Experts of a small language model.
Size: width 192, vocabulary 8192, 31.7M parameters.
Experts: 32 experts in each of 7 layers, 192 SwiGLU neurons an expert, 2 picks a token, a softmax router.
Training: a variant of SOAP for the experts, 327M tokens.
Below are experts of layer 10 (counted from 0) of a mixture-of-experts language model. Rows are named router (the router's row for the expert), gate (a neuron's input weights, with its number), up (a neuron's input weights, with its number) and show model dimensions 0-191. Each number is 128 + 32 x the weight over its row's rms, rounded and kept within 0 to 255. Numbers have three digits each.
After each expert's rows: "comes after" lists some tokens at least twice as common just before its tokens as in all text; "mostly gets" lists some tokens that are sent to it at least half of the time. This comes from a sample of Wikipedia text that the model never trained on. Tokens count by the router's weight.

# expert 24
router:142120183141112132186095109158133102103129111129126126112172152154127163112153117165052165101196163131138134100222088138176094140059157101143130110151048152053114132117149066142200101088146171110117144157151169096126096086130092175141123107140115133066111101086121145093096166106147099141133117173151115126171135080125119180097143114183102064057145121097117108078124110080109056175129141139132145110106122137141159149091162130145168129092134084119176055136094110146113105120165136142171182125152144106102103118141052149145076099138079158137166129113124122151143115134081120075
gate12:167115109149136123174105028145137097080154147102120105138110149129107091139091094145129151128197057150156102085140114159106125117156096082108095132127105144126149184133149098126203123100150064104204147159098089127102151155105142134118098169152065131125156104157098129143158171119113083070124154164209116149158117119151075109101176122189142114090135154142140115127097144157179093137164179153145114116106184121157140099169093089147123151106192138161138172081103075104080156122137154095190077140142147087138185178132080112124113146104144067161111059102127108080102156133110092120
up12:125065124157105109099128131128116139122102140183151153136126151074119130136179169151142107135176106101140111144122124121140145218106123089142188129058113141229140124137128124056142105129151185109159096083100134142079176079128130069114102150113121090126167136099134145124152191142092131158152090135107151013108138195172067165135127131135118130104145162134193124090121123167111080123086111135114144068180067127174167181084102056087087156119163137176127179138108152146183139100138112147083131134100113093119102122177113140131102132115120115165088149157128098121147187126115112124
gate13:054107161119169172108192135066104208130095113135144117140132164124095173090186118108057148180162115116142123094124130065087090135137142083159119136157086144141077140175127089096096132154110068167150182102111172147188129102147140111165141197199174120094133126088192163124075095108086188169093168158099179085111087108132133164126147117089105155109147142152151102124148145131134112161114122111104121118078174119138180134136108115140128163122076096129159153131117129112080097111158111140181126094143079087135176135083119161176071134117111156171180096170110141105122159082133107106
up13:132141168175166122150076146110123103147151089149121162117141124156155111112121109051110149208078111037149107117090089116157112075181150119108122171147081138182146200152049125108104105112133172137205125196118091118112090114126114115104129079087079088164097096173190107118144137187111122150206121106138100116178128117134091099190173113124134133112173087160141087155149150150136136092099096111148118193102129088120089124148107122121160127193127140077084075166143089171171154126158127117090105153165146104114163122191139108093122147136122129100106117102193149144123138152102130121
gate14:179127093082169140151108099119147090137114171140095157134147162061139143144164144136035111129165118098105104092144117145149103159133138144141094139174127129123111083132099056182139086113126182065103124129152082131172182109110127137083115154116109097091146143106180146074133093036149090178116148101172164106184104128102116094114119121103034157132122111134138091102102136147118102116137184095135077131148159176110122082123157147123194175101131122144151148045140134194129123119160155130069094116216083103158142088148137151077142107092181144105098147114165123099109135116172153107
up14:098153082131163090165150205107174162099123148170185142138201098181166131136122095160102123079153112078167132087194149150106087081114103119106118157148086107149148082102136125158127125146129079121074123071134126094097141172102157142102156182150124107186109159143136125170107147102165102136128113123163121164124181124106110114045160121128175087146094119122086144153104112113152100116142039180103132122145095099092137107181121175092157107155104102132168151194082144151147110158139096081193154058097196151097137173142150136093152108152112065094100125144144099129124098185099121139
gate15:126126068107151133184156147175163118154174123132070156100132123088110076135136139182141102112117149118186068092223125153135149113167080114069147089125116184071172140083080170114073149136113111155113116101101154164105136128121175149119134189146147113155068084127103142091143176172112114163130103171100086098171105093127131166110147156117132084137074119107125080102137139157129167128156170114132170096150124088156139106167096136123057162151113101139159141217145166143132115099124159176051142104094152046095130136102141201108124085138135111134138146109090088086172114149102135118
up15:143121154141168109154094182134140101079152134104203105097157113144174134129090107107156133105136130071174102130173165109161162107109155124121136102100119111080118157130130133098135105150085104139111081099168152198165147119109172122132120109164113121108096130156152101076077130201102127124142091171076131154109169107116136126179137180128109129175128082127100083067066104104114143163161167145124158118054181121112183164171139006065142089155143101124152124192090117164117064124121087168101112092139139104130123182147119148112100089151092176130099175138173109092124082136089162161
gate16:123103120113114090103109136155139099099099148123051160121113130097103045138113138125131106137171073141119093061162128104148136124148072071140080122126144162121097148122115169194140080150121155083107132103174094160186132094105172137149095087103135187075123141142118129141076116131187115155169147089161104158193112143151130115119081087093094143102139156138109167170137103091051150155108114113108120117191120110103164099104162147137159132088102125067104091065142075113147153132107105145086129057142140180079162058136134177162106095125042096126151163125194137094131161117126088158
up16:102113111157160089154115149181117093112137135133097126146113132087102068128111112145072124090150124171166100113168099145143121140050072155120083108140152110095111130118143141108122093137120106114124154112125064174160150160157147119140108117109206092115110148144099097142142113178110152126156106097141139085073097143106182138177082147115107132083102177116105155194143193102159194133113139118079073120129123135081193085102137146176162170153099146102141145155146093114116164112157148106154203114158113152098182072112123125128123069113078085053141162073155073128027146072126152162
comes after: "-", "\n", "\"", " Preceded", " Succeeded", " •"
mostly gets: " (", "(", " Location", "See", "=", "Personal"

# expert 18
router:140068125112140128110153086163067110100125116103087188136133140114130110144199099174137195096175119135112131079168123068129105134111193135115159120158107037106088092081076116153131134144162164120082145117106136075128077097175136141122150129184130145136111100073159142173130179096113118120139164150095127100190071136134045168116140046127083124116157195088085097095088110065142143110134136131136105109138195146130175149115126133165116135143139087123142069136124082127118107134147082104171137136124082145115096129127129109197116097133102184118115161096118107061142168084071126114
gate6:102107124147162075172216133141144082126104149122146174129092145164111094115157123169130125104113117099144114169185136128174157120127090062089141109100115182128109151183182164131148108206130127160116067100110144086139104119163156147163156113073177066135172132147140144156129241121153107133154121133107123123163146098164161174205087127128112134131073100095154162081137173077132122143131139153151123122147093120111120109096142143173082125132158127111152122150099157127126166083132120165139127147110116100108146069088154167065243161087121114112098139152174139152119150057129084102
up6:102182098126127139204142102140144082186099109124140129097137047097164096150134139156146155140127143075099114178100055158145148096194126083169117092114177107128096154133098141153120100102147117161181084098114147098153113085124179156085102142158124078119117092144152144162155169075147141143158116143095091128172118191136132159151145177143201164172083089115206161090067151106116157108140087099142134118142125122096130090150161166144149161105130139098111127145126169142182130102133154124124124196111153117157129138063143162164155176143086125067087052085146072085180118103112136113
gate7:137154144118088193062139090092125112124092134163155169196111136120152111102091092165180148165087104126152091099145073146148142163078067172130158148121135148184109112115147170102092130120159114112122097118080111096124148141136124148117089091097117197127143121132096131093194134072130098057130130108092138144160166091107120081174106120166124110144089090162057075061138128093162143157149120140059129098074136135089159153088094097106148120151098110189149132177142142124128158131110145133097138119139103067170156191095133104145135097052154140115143090085120054117039156126110106113
up7:100125133157140098148098111131231124156190104097171096090122124143092174127124096088144147114121181105111146117126191115128178107068150085150132177103115132145140131162107187153144177125137165122201162149196127189098138176164141135143157145129150157137111189176157105102113134166133119182107100124094104080095161186161136142123101165137164163118135186146152114178147135178111129090114188144142139146106144153207081132109150158163125194113137188128097161127113142115147111128138118118125074148113100164132099051140117119125122174143130186050065125164160165167179115114129120172
gate8:147146112133135151110133163143122095082168062099114067193111140158138096145150111150172142131175138122195088159091114196160084111094081098146157188103177116173146142076115079136084084143121137162135099169087120091073136164113115153131089128139163113129128085146177140087191114126101107151097122092115121138117140145159151135134087093131105129145141098167136133077164153147096097197059188139157128101172131175175165144185086159157162067121157188106100120131095090107154169136144166114157082068115144100170163164075110123105110104115141171095183187141114145126097188104126112131
up8:127138172156117091147134165143115105080174038086117097181092126145116117161161076146160152162147133156200137129117115194108104101127091115060113164126173092213133149062106099126124093143128165173109073133113083081125102163122151161119093131122122153094077112127120140074169152136119119133122153118118096116125136126110110099173088110121099107185093144150088164079180158112118087161112163105135140110174159122138158195140106176111187099132150134045128117084133170113104133142187168074115071097072135119090158147088162129080065091152155162088150145187127123135093138148145138127
gate9:130125109160074135142103102098113122113212119111090184176148119150117137140177121114134097092134084150105141104169130146249141123097113153142102151048119111183104189125133119101114149128151186174142095109125151082151144092131128113128126110104114076066108161129177121134126118116066099091157107144135181101128119156108211117150137155094159137139145101136103159161101095096105080125105147198122193151152117115144114164119145128140148028128187150135173176154134128077133091160165123093123197093123072109130142120127104141189156176135138137140221112098105090108093146123121138135
up9:132137114153116144134085119151181144090161102150178098109094182130113112129090154101140132107150091112140174148079068193080184128141134123104117098071128096169093064125086130165093167110091169127131155125093095101121125155128098121120162121123115110096095160169110109131082143096156117152093111135103082129103147133080061075095175187167164088119110126179108115091101110137115126146127152144085080131145116097154069131115123198080184194131181080174136107078102119174175125133133120144123145165127201174150133141143167153092100060171127110071153110164153185145186075104151110164
gate10:149120156120226076132099133118149077152117128124098072153129161124112112167115134092124175155058111123175172125114082156121128117183142144064140151133090081087083070129126126150090084135132134195068108130162091061191067115167129174128091146148098123087152158168170068213110113136085187148115113161103114131170157088127129110121123121113171160118164096131095153073108172174169153145180153128139101174175129159169142076126170144167140093088102097094116153163116109130075078093132112127148123153087150150080132104120156139095141132136143114093106113180171143111140112164154125166
up10:109117114133131125198140092178083179154113076095139138096176103076122175143140123134133097115140180169119096142082137141098155101101140118133103111166151079197128098126131123146101145140099100097105145150152150129070092163071086121125200172168205185119091084066126137129101087076163100139154127122156113118179114123109131112136141173146147089105167114154146133146147162139120157110090117199103157099121197108100199128094123168087190188160109139152072157076154112141164149118166150167061131139145103103137144110150132144134095111174156117184107070051114143101156187133134100106
comes after: "\n", ".", "==", " =", " ==", "==="
mostly gets: "==", " \"", "\n", " ==", "===", "\"."

# expert 28
router:107060146103112184131088129135112143126136129134120119148146171114118141154203099130091198103186155130086137077171119083138110183098164144144118109124083158110080142093084092134184106101149186196107157113120155068071111129145159148136128169176131110146111066113136122134077194142132105140139197135163121079146143075122122146103156094172102088094135167094105092079107077108099061135164145116181136090099185141096084140097103113191171130127146114130198110159120116119104100131174125129170174116155127109105125142101083110149087121155052146094132131113102086097106188092093114107
gate12:101077123105115177145122126152232142143070069113097122124093114104076107097142185106160109146145147163145152125154055157136125115173132150233168129108123078110139115189154153166104130105158107112106104137095121135154140121171135089097166136134137123116082111090138147081112056089154147170128121111184120148120113111114098147134132102104107109152174104167089133154126155087142164146106159103183084119067141170075129158108159128135104146079141130117186130118170066155132109138106069035091226161100124126148179119099085150098151129144102140129082155122148131123154104080092163127
up12:116161134160122149160144152129115146141114126079150118152133139154142116091124080165115056111094123056103116122140110087158158147158034118075087131113123182128158075127101129178121156131089115155175119170106111104083168117135159172065102107127175103150144212127104165103044138106089149142110171157096121142161122091128138124201126081161076108084154148148162135110101142201136120116108092176115140064133149159156220130120097156106127194147153100106059132124126160105162135138127067132156126202106176112127112106147103122185118132156153144089146106133153139174105130170118076141
gate13:117069148119082095090153143163144123105090163116194065145164180147113133130097092143103089117147103199128074125082115094083130117068091146122151138179167123100153173124122120117149098137162105115103089182178148096089084153106153196159122144101119058099101148103149108153181132118181141158116089115078118091126144057150077115085135107127112105133112084146149120152108102081146044125092135124073109058104146098137136151095114092150102074109126136121147121098137110115173173122160119081131222145176067146108117125152125165087124165129093127169149081093104093068112128105145101098
up13:119116143106086073127136129173150212074128119150199133095183117187096116144171119136123082088101122138100130090151077101121146187125105092172118108147182129108123082165089079138163124126157093050078104133118109074152145122095097151146065141158150090131097184141120151177153153156118158108159195140123072159121123131129071094109144099155146158165138147068164081174136110176150122128112108142139136101146125085160141110175150106108145125110122148127093157130150164131220166080170070098146136095077118116110133161119082155055085131095125154165127153161057128112122070135121109115
gate14:160135104123095155193202140102178111115085134167105140132134144124122081132170114136089123184169135145179186144132160151155125123193163151154116135150139121103128098119095187061082144155158061130108185124083173143119153164117115130131158135119132163180180123152118091155084116103109108165074161147127089089176122179162084119152140091104086150059207097096101111095130107169113090095122119121093077110129097121111070125138187154106123102135156102116156112109111119078111157129107078151115143107104191116143103088110138087158077114098185128100081084123141173150122112158029162105
up14:192129113178151173058183123100115085100146135133073112125140129104105072156191136091149136157097185160173213100157140084076117135130109125111170140150161131125142103101139106089141153066070128137099107108103128104146120131143136118132125166122149118169130121124187130135107146149128146175065129149132110037163161053133160098096128084130105180088189095066131115079121105095126091085130141137216138103089154162069134084125183117121112122140128151119088196110117160151148129137107139154151100166163139144115127131153102086124137196185148126150177089136139179139077127078094117118
gate15:116138105174157176054141142115106127089105044088157141088162173112061105139118141148092140105114140049105136146142109189131086117139134032095170105138123151120125113125164137133154123081102121114182112131104144132145116150173097114104106164095201119160108153105086143131112128087164159119126130105169156103188068105122164127121156156095117156058185123178158110120122182118139091145146175023107119108066130139071137133100113103104124135148116157215104074121121097109146166094136110180169137146149150184150155146087184125136139120159157130128172175138115147097128118135086158096
up15:147110138189116152071100203150107110115148108062122099086123160081129145112172207176113120101092161112117174163148150129099091078137150151099085096173151125100148174105136170130133107122100136125083161089128166101157114138168099105086130123054156129119141138169128141150045131113200111144058182186121109123126130114139131135113107144193127148132138111204142171146123162110129091167108136076103131132088160140076154141088112176123134087148115200137134097162140155106093148120165116165132200095082170167116140047056133128126157150125126161134101170147155118084101161164138126092
gate16:089111179182160167170132154146133098102121057087113116147124122109167118157101140133120102140174120185119129158117170092137159101150100181053132194123111099140158137113142097101127093161103121105063173085124178137139135125077155198131134124129170134145163082152214184153065134115120092110074199156075135114160138121164164114102112040127162138120125114096112163174097117135126147137125148070141095105125136179092090080119146109166163102097128149142135149099176094099115101137119135153113072117059154111196139157131073122136086170170161148077162065104126130130103140154133145094
up16:103090197153135126131103100112156185153096107097125114105097157145097128181080125129189094156203163152087126106084112130160164097132185191077108128144083086125179121147186114173128132156114118137140115190155070130133097162103153191166103108191154106122201094123199136129143127130077131124147126184070126144139143138132140124131125133078106079172109131124125191079084127097108136103143099151138164139101103151113129073209089100089081155163106119199163125174122143098115081132138128210170121095105089093075112134157099119086181123133123153098131132121124146143095131119167130147
comes after: "\n", "-", ")", " code", " Coordinates", "=="
mostly gets: " JPL", " MPC", " •", "|---|---|---|---", " Date", " Coordinates"

# expert 16
router:103090186135120168162123108209089130148145109094099183128162155107065118129143144130136126154178157134107108129172106063137108154120186136191136136125102121089147097085165078123167101179188135163111152122117120138140103134134174157108179085144141139136105102078182108121136147083112092155140170135099117145192093153096120173109137100136134076083140130124075088150010128138084093129133164126154135000154135165168131173109100124150185141122148140155107064143111083124090164128094105188131134096071124132107128154162119123132169135123103141118171165135136090085135111105118088110
gate5:105119129129113107100142083129156180166080089128057152151139124074107134092151120122177127140155126116093102080088180155179140146084152110131113162122190163147092171109065150175151142158121151133141194087160108076081118117082112082110118104073130130137092161090127141108175153098141117094109206117139133149164108146082115100106111130127121121175153138062112062098133185096096139098126135153167127148128160121129123147158115110159163099124072120105103049047116110107167116119104082114078087088131138109106137140213116132124176060082116102154094162148113157085098126150199077144
up5:138107143119178098107124182144092079137113148133103101115119133176126100118152147225118156082166104094108150054084099135127148170188150089141098129047177109152103123116176118144119087085084110087178130090104136160163119092134122117152097155156158086110136136132127157129128138139161117111055166158163177093087112117074089134115128069115157131069130155165106146112178116108141073114187119147085113111093135099182138104099072162104116146127135154149144110126092163145058157103106129161067142120138164115139161139146098068160069083057110171136178161092090134143123049101148138147
gate6:093121147142056120148142109181084154145131097110174181121139062105147132128141160180133161102146149186147132136147121090127093131118130064175189121061095125158113125082128093161112135119113156104135134199136143111137127173144132156128116082101102110104163199130149134110153126200073180148106064139061166118132093098078135160107124076132170139081070083131088176158089126113106147147107123142135159137138126074153065184172143065148136125145116067106133199129148092095131173156157100079105085126148152129077131147123175085125154146098084077157184135107150128106085143107111126159
up6:150140139092081197147130121135130122186161060157191185117092076146085107156151169142108119158169173153101137127080129125154106121118084108171193139101094149159154138109120107108076173159132076130183154121184182150102124142158179152121135135151097118151170109124100094168164135098135148083179103107132148122114175125074131169192112136120208123119113105103139115137073096145163070140062132143147098122112106161168085147152130089101161145123144064103068160140136092130159121169078087111198094121110145164119131136135176098134124091071124093082179078100089158150139107178165117141
gate7:167139111116126091170113106115175111162135132149188143164229123085080115131119154083106103113163132107147185141074146135143116084103115151172123139140078144131115183123107085146131134159146145157088122101152187085108113137138183145136151098145116116063092119154148088117132117136077027149107175142124149137093116108145106110148210106173085121160156099095160118125096122164092115144105094136154138162072157083058170118121134140125122111121182139204078043152083081119068101159105118115152070140141100092109121131124128123093155154110128122132128190118180129141102141212170096130
up7:156124124103143102101156196116115172141138120143132216107099095114077164145165171062107133145095139207123078112098156131168147178163157095131159144094174152072088118206112141069108122083143076097141140160163181105170100156096128130101112132124073030165144142096192155069161106098172192130187147108111192137151147138116149125110160132155110174131099111109141129115086165104129181133144162129136110154147159141087127100104131131174154186128163117125150088069123132115166146095109105130106144112115104175159087101121104125154087135105095196125143135157133192100108101119112166146
gate8:132094156120110153078165162121110164100147067075140166172157150100185165104102135183048155176150135136122117114118151157107137084144105152096073110078150158112116107125126096119159141178137120144109102095162077075138100153071184079071102164124136131153173078115112078102083114122110172178126165135130165141081144109135062125137111147120124094097106094114143121147152110117156155066157133136160124147116101138066158162189147095112105128157153068111143106113155133087128172137144080134089116085182100134070157077154199115135164055127085160108105155124106098119137176176103194090
up8:125132106144140115131141173141155118146162113121146077143154058095128083144179082132164149108097148074112118114147149087126163134171150119163108094128083135098147104179110101119158163156125160070152218124103067132149076139103124130156141165114102167084167164150158135148177099136140123174122128137138165167126174156162119108219138108117183077102145100138112153173142152124177152120178147152135137087141094144170148134176161084087173076122134068087039109079084142152131123122181130174122075143152159079112154102129171121197180115135127145042141097118100108097130145087111154166
gate9:123150161134174108107158136114047104104148151122166137164054086138059101141116074163113177124168168129124132082145118116185169169181128141170170185080113096122174166133156103106154154155110116130112152176098087115089164145106211185220086155126203165132156143096204097158125116143135136127089186174118151075152152152195166158156105132114164133124143153126109134066089156138143116144107113113117144143171124181155101109107118079114181082131154112118125133112139059122142184133123185117164141138118079159100152130156154142124093120132107168134146113162122137128164123093130075139
up9:197173102126145132140130095137116140149128138092128126063197171125136141149116147155133078135104062134086180146145109172201118134160151161148089120128186091135116083133143144202117142088126146104097131156100159106175184101142099098063128142122073070125093103167135154113155148081111141146161134140149076107053114094101053116128137153168127103167131156160169131091108085081053175149105059138148122074143071122149135158094138168192141131180117146094115116147123179083096076134078114146106150106139138137097159139131150192164153124133092106126102174158117111079112138160179111117
comes after: " the", ",", " The", ".", "The", " a"
mostly gets: " that", " which", " but", " where", " who", " when"

# expert 14
router:089094140126115148136104120171101122117156152114119156088174161105083138136157101150102149119143125128107166089106116075145118188134158178167180094158074108070085140103077111113140098199147141179068144105106141142143102096135121148093189117133140110110140100052168152164132095110067093125156127122093149132113122124093100139112107107180168099089099130076068098112094101120117100211173134084146152056120120147147120145092141084194132162099079117098108051171127133172100101157109098158193129081139116179048122154155074078144108128112122109140134141152156134101158138090123062099
gate8:156120170129103152122072107138131158107107116056091156175087122115117149185147100166151140169147178120033101141186066131096156184152146098099132116132106173137160122094150125120134135121079103121144142146092112160116146081139149138188125104150125055173162131087148155117148056170188104160148156130205157151129159157158061134136128102111153147104133125127091173174201182114116131146124093086155164130170172088174159126129098170122128114118167083129154096110169106155138130119150119114167137112204086148151126103080098168169152134131122116151082057136087156146078124166111099079
up8:164174168090113105129081053105137144105119122070146124118125100094126107130168086135150179145152098078054181137156106102124128114151079110102126087109105129118152094147129110143189102093090161170189090164085099173148197077160136128103147129162140116145184206132148144147152124173173105137100107157130123134092170120080132103114131121185089123151140101142091200156196140138102093140193177071144110116160177107134161118193102131073123090178092111169117094141184097175171119101125142107142128125115153137194120177073123159140115138109165143153125122102121119101068090122138158163
gate9:120162152143153122149155065122111140147120139158127151122129134118122109126122104163108128157184159131111140129161138055155102104088141112083079078117131141163136106135076141115120129182169134105107074121180111145193175124109129104160121136097145192102114142101164124135177092147078112098124130156140171145128130147185112186097199117116102125123132155217086106094158137162149094100110050068123164160116121155122100106120134060041098101116135138163108161120088167138188100089065168194154078074140119101077097158169150124046132154133178151149140109160134103128091146126136106056
up9:178121175161139138149094068145095075156100108125147202150116189130152089137166126187139182108158153113105136106138144095141135092125092116107164116172142117113131151129100172151144098179106096140129081173179137150167188127169154111177111144133135189164060160142163157143131049143098156083107133175093141133102126150172105146144145120134113150147165123216113118122146145123163128130111121107129163147113111185176117144103202180074171112085153130093121129103089134146150135058086117084112159142089097120159124129212128149059150092154141100127107065126135083147170168139165095074
gate10:166157136150082161103104165049102140122057079116154096160129140077092110102160153131101097069134076111134087199117117085140112104144106142155176147142082125188128122055102094100074135160123139100125159089054124110132163078177138102132082166181153124150117111158121172168136100118115116155166182173140138141144159172097183131110100065158122097119129078127127143139109057139088144114123152126123126106118177100180129123138100157121087141093127114163125163137087120109088094089139176087069122111142114149095091140092149097152173061123111099136125134111104141132170210071181110171
up10:123076145099182126125127163139162117131168149140156137078119156183131148160092084064096184223093174133124105076093145139097113141153162166125085104164153113120129144160097184099129154113115086093144119114157056137101125158061177132129144114094115076136108103103142122097148170057123203116134109080130107126175139082114129158151122129058090164121110090120165162136148142131174094092174115101170142151131174169098161079136209154129093157135127132059139150086204154130144161127133103155152174125108157099166118133132166110148147130167077079087103133074123117135134124140151124058
gate11:134078123092105106099128068088130125148148144133133207124164096087131145148119149119146103180112108081103061087089140131141156097127133156150093111147070172119146075095156082155132196091113110136143000073131110155172130110097130083125132127132120153070120110087097093161185182067123120072151192135082113138082128086178197146075122086129098146110121150110185087141123114077100117132150188141076115089124169165149149105136167110127119158103109124153123163132084126135147122131145213133140128112112111124149109123092103132135143082173123095156141171137149166090127160118171153170
up11:163089137112131091124127161074087095121166147138119151081162161089182115093116147063062140128143086136079083116087129087120120094127181156158061133138062121080069103156117075088096118093082118142095109118131111175190114140175097075127115080118107168106071090115139126083111145089090131140145073143146199138119121098172145137095105141105143136149102067166163095099072163097124181088114129146107101063120125126088132173155136083182071148111087124106128104121137117100100130122144136170124131162075106130075059137140165116097168146191140162140142099094095181136163119125177134136
gate12:095165112171143129127148113120060092104144125106162144117118133148117076133105137114130123156128070138091070083116107149115116139207116107179126087107184181144147115122169137078088110106122137086116157156094088132150058212158096193125099135182103099124135115098118199107089180132117098136137065092126144122052116128085107156156095134092143141148165130106116097059078064093156099126167118193152095129168091109197080078179139142169129106162163135144113114182115137108131142165121158150116142097105102139157159094100168138138126093089088163120117073103160111124079161125120164064
up12:133083145138081117109115122102094118161150115146118108153130129130087101121189165111114167092185093116133144096125112120113154177169083157134112197076138125130124195150106125155039133121132117104151082101153141116111064055177144154169132147112116141160123132128159100120182160113165110110087097095141106172139131181142101131138138137130133153090089146161042139104103130097034127154130179120128140190183093167142129162108100109109168162190149139169099115139120089123123138153129141132136063173136084099140136139193236102108129145131070118135174119056121158157161132131090147064
comes after: " of", " in", " to", " for", " on", " at"
mostly gets: " the", " The", "The", " his", " its", " their"

# expert 27
router:155133151110097142137108138170077098094162192105095145088164173144122120142141070127114098110157123110109153147125081062173091175092130160105163129129092113101125157143100127126160133098156143173081143115100151157130135140120163128074131164146148122097149124050183162157125100108069093110161149110121136134148137154089108108075156140162135171083098148152105092148130103082101121235171131112178102113139153159174095145078141134167124143109084076086093059155112126202096185163102057143178122126150082202108125136158108135139103094122104160138070168107172125140173122096100058119
gate8:068138186142107147103131123057147163101097126120145151139223147156119119151106108158160139114114079100061106065170115131124110120126133171118103083157119097140121091164156166181145124158160148150116081123139105144129133090100070209074117131145140179101141158096181123158179082143136126181168080096101154141097159087143092148101145110148130115149076167113100150100136093137142133174103168149161113143128101175191092123156085171146122099139153130087201103124108144116182082174191116106132074194110141143112178088152173092106109155102097109161103147158155155173115139156136056119
up8:164123097048089126169113103164154128101147143090145096121075140162106115089062175123109112103057197122180161164118177183158153121153194076187135141108152167069080170115128152122078141106099087124114124156152115155174085137100107120171163133113114112142128112186148144059096120116162120090123167107116113076129154178157122076104145134094176098058132130170087100121123100096116145090139118146103060126125097192115128142127130130113061158102159108152100152114143156128125127157115127190122104091085146112080099103144137151198137166108164194092136124131139112104094144075123097187
gate9:144156159121144118137185156096125106200129149109089145084110111105161121093093073166110138121149122150152100118144109131115059115186158113107123104144144127145156136112112112162174153127121174131103128104064142143132121132107186101210154127154113157114093117151091145091131140124184148106123126156154076158103153137151085186101111154141109138142095098137117141177084143122166136212153137140098090109109164123137098133179087040128100105126153086031155145120116197137111170090177182180156088135142070158133068121092107160158164110203150109165116110187113099209155146161085128128
up9:107132076087188119125102148141104109169125116098110146105200113145151140119103176117152063108137130122077117088115151187162143094105199118137197098139050130123150129197147156111188153153146115127114124089124165123146109114117134134166121173186187144123063090167124223103144098093146154091104083096117159133117132109098161145154161174140158151177180161127152103108168119105140134124138137126058094163120093097098060122146081121106092145102070109114114113113177152196137117160103110113114181167135154142139057169074139121070095115106126083158085133133130101121146111172148141175
gate10:144226161148077111227151117170110168109114079105123145110169150179170086126168072153117133128152081153148176173192116152150138170106144166119108157119152115138126109126111110147130130097117124133084130102101151145156103130086131078118153133195096072096171132105123128123085144092151081113089101143208154162143126080114180099065175108142124108109091184118156098119089086110181138131125104102106164089181127164158119155124134135126207103140114142186181099153192093141111110083122132193132125178123142131174149155180141144123079092126136186109139146115132116121099094134079092121
up10:123134125121137080156105160110180152075110104104104145095100121103178087109128154193166142124180133123238159126158130146165147154177092169144165092151150091097130171119124147139140138080147125123149077127122184154122067084094124093135172166147083130192144179207094095145091112146150140032067084132177128153129125131121124114122170106127109144092157189152106132074066117152122090152116122113104156127152123061154116118161124083152127093069128135130170157120184085156083132141121142127112127156156155128146139147146172104115123134088123143142165098098122111088118126185024093135
gate11:134194158122128152072192071107045093103149119121138039104154131102156149119138131112108151123122098140082144135153088117156147193126137189104055129100082146138084122061131099093177158093137099148109115141141100147151085114112110093117163074086157132073154180182200171135162123110116077097106135134119093121067115144119118142096139168113190072199118120118072128114100129119163141123126095140125121114125129110136129161148102128104130107142163128144130170157138166113108134191130105145202084092146125131136110129135155124082099182153104209128112110161138137170101210110134056111
up11:107155162145109154119127154127141170153155152111117108077061087132057152113147141087106092132131178149127159123110179117144160096150086175095093095167152050102130138163109115040135173135103130149211181109105134106147132130063149149113112157140130128111177158119167139141107101039127159119111114144137147111118125105094144053154083080135150149118146120157151126132159102078134158138154147140177060096129151115101143124171154102126180154088134105177194122120149161129108141149158126122117090140181061123130116113138052155073105193147101081086114186110182075106082138101144085126
gate12:166134154104151180121126049113145105106166134125175115097161106082135092147095123057142116163106111083143149123143160138152122176106115103123086129109154079102124129099115091138098105124148135153076166181123162095149134142106119123105204145114124171079131053132144116185139105132122141082089150153164153079136180175107187116081140078102155176105103168114144070163130204112114126114116054124149070156097123106091132121124140120091114094081130143136147132136124058156118098124055161174123088167067131138046185170138130068145135103086107139138112153059141115134117072160100113151
up12:189135092170088136095089091110099080152128140069118111107122098095113108177147138122068120131178149121140080136149149115142129131111125139161158072070100110107151110097075094167127125177137193109126161162141108158161125109137127126155059189118112140109177096153142149103141123174102176128137114168107129107115176158075134115125108122114130110106109096107168112151178132144137095080068163116147107089148183070151034087151069112118177140107135130128161147103164068202148135184163093074156171129090061138145137086125140107087164127091138138073128163106135159113167116178147174055
comes after: " for", " of", ".", " in", " to", " with"
mostly gets: " his", " their", " her", " she", " he", " de"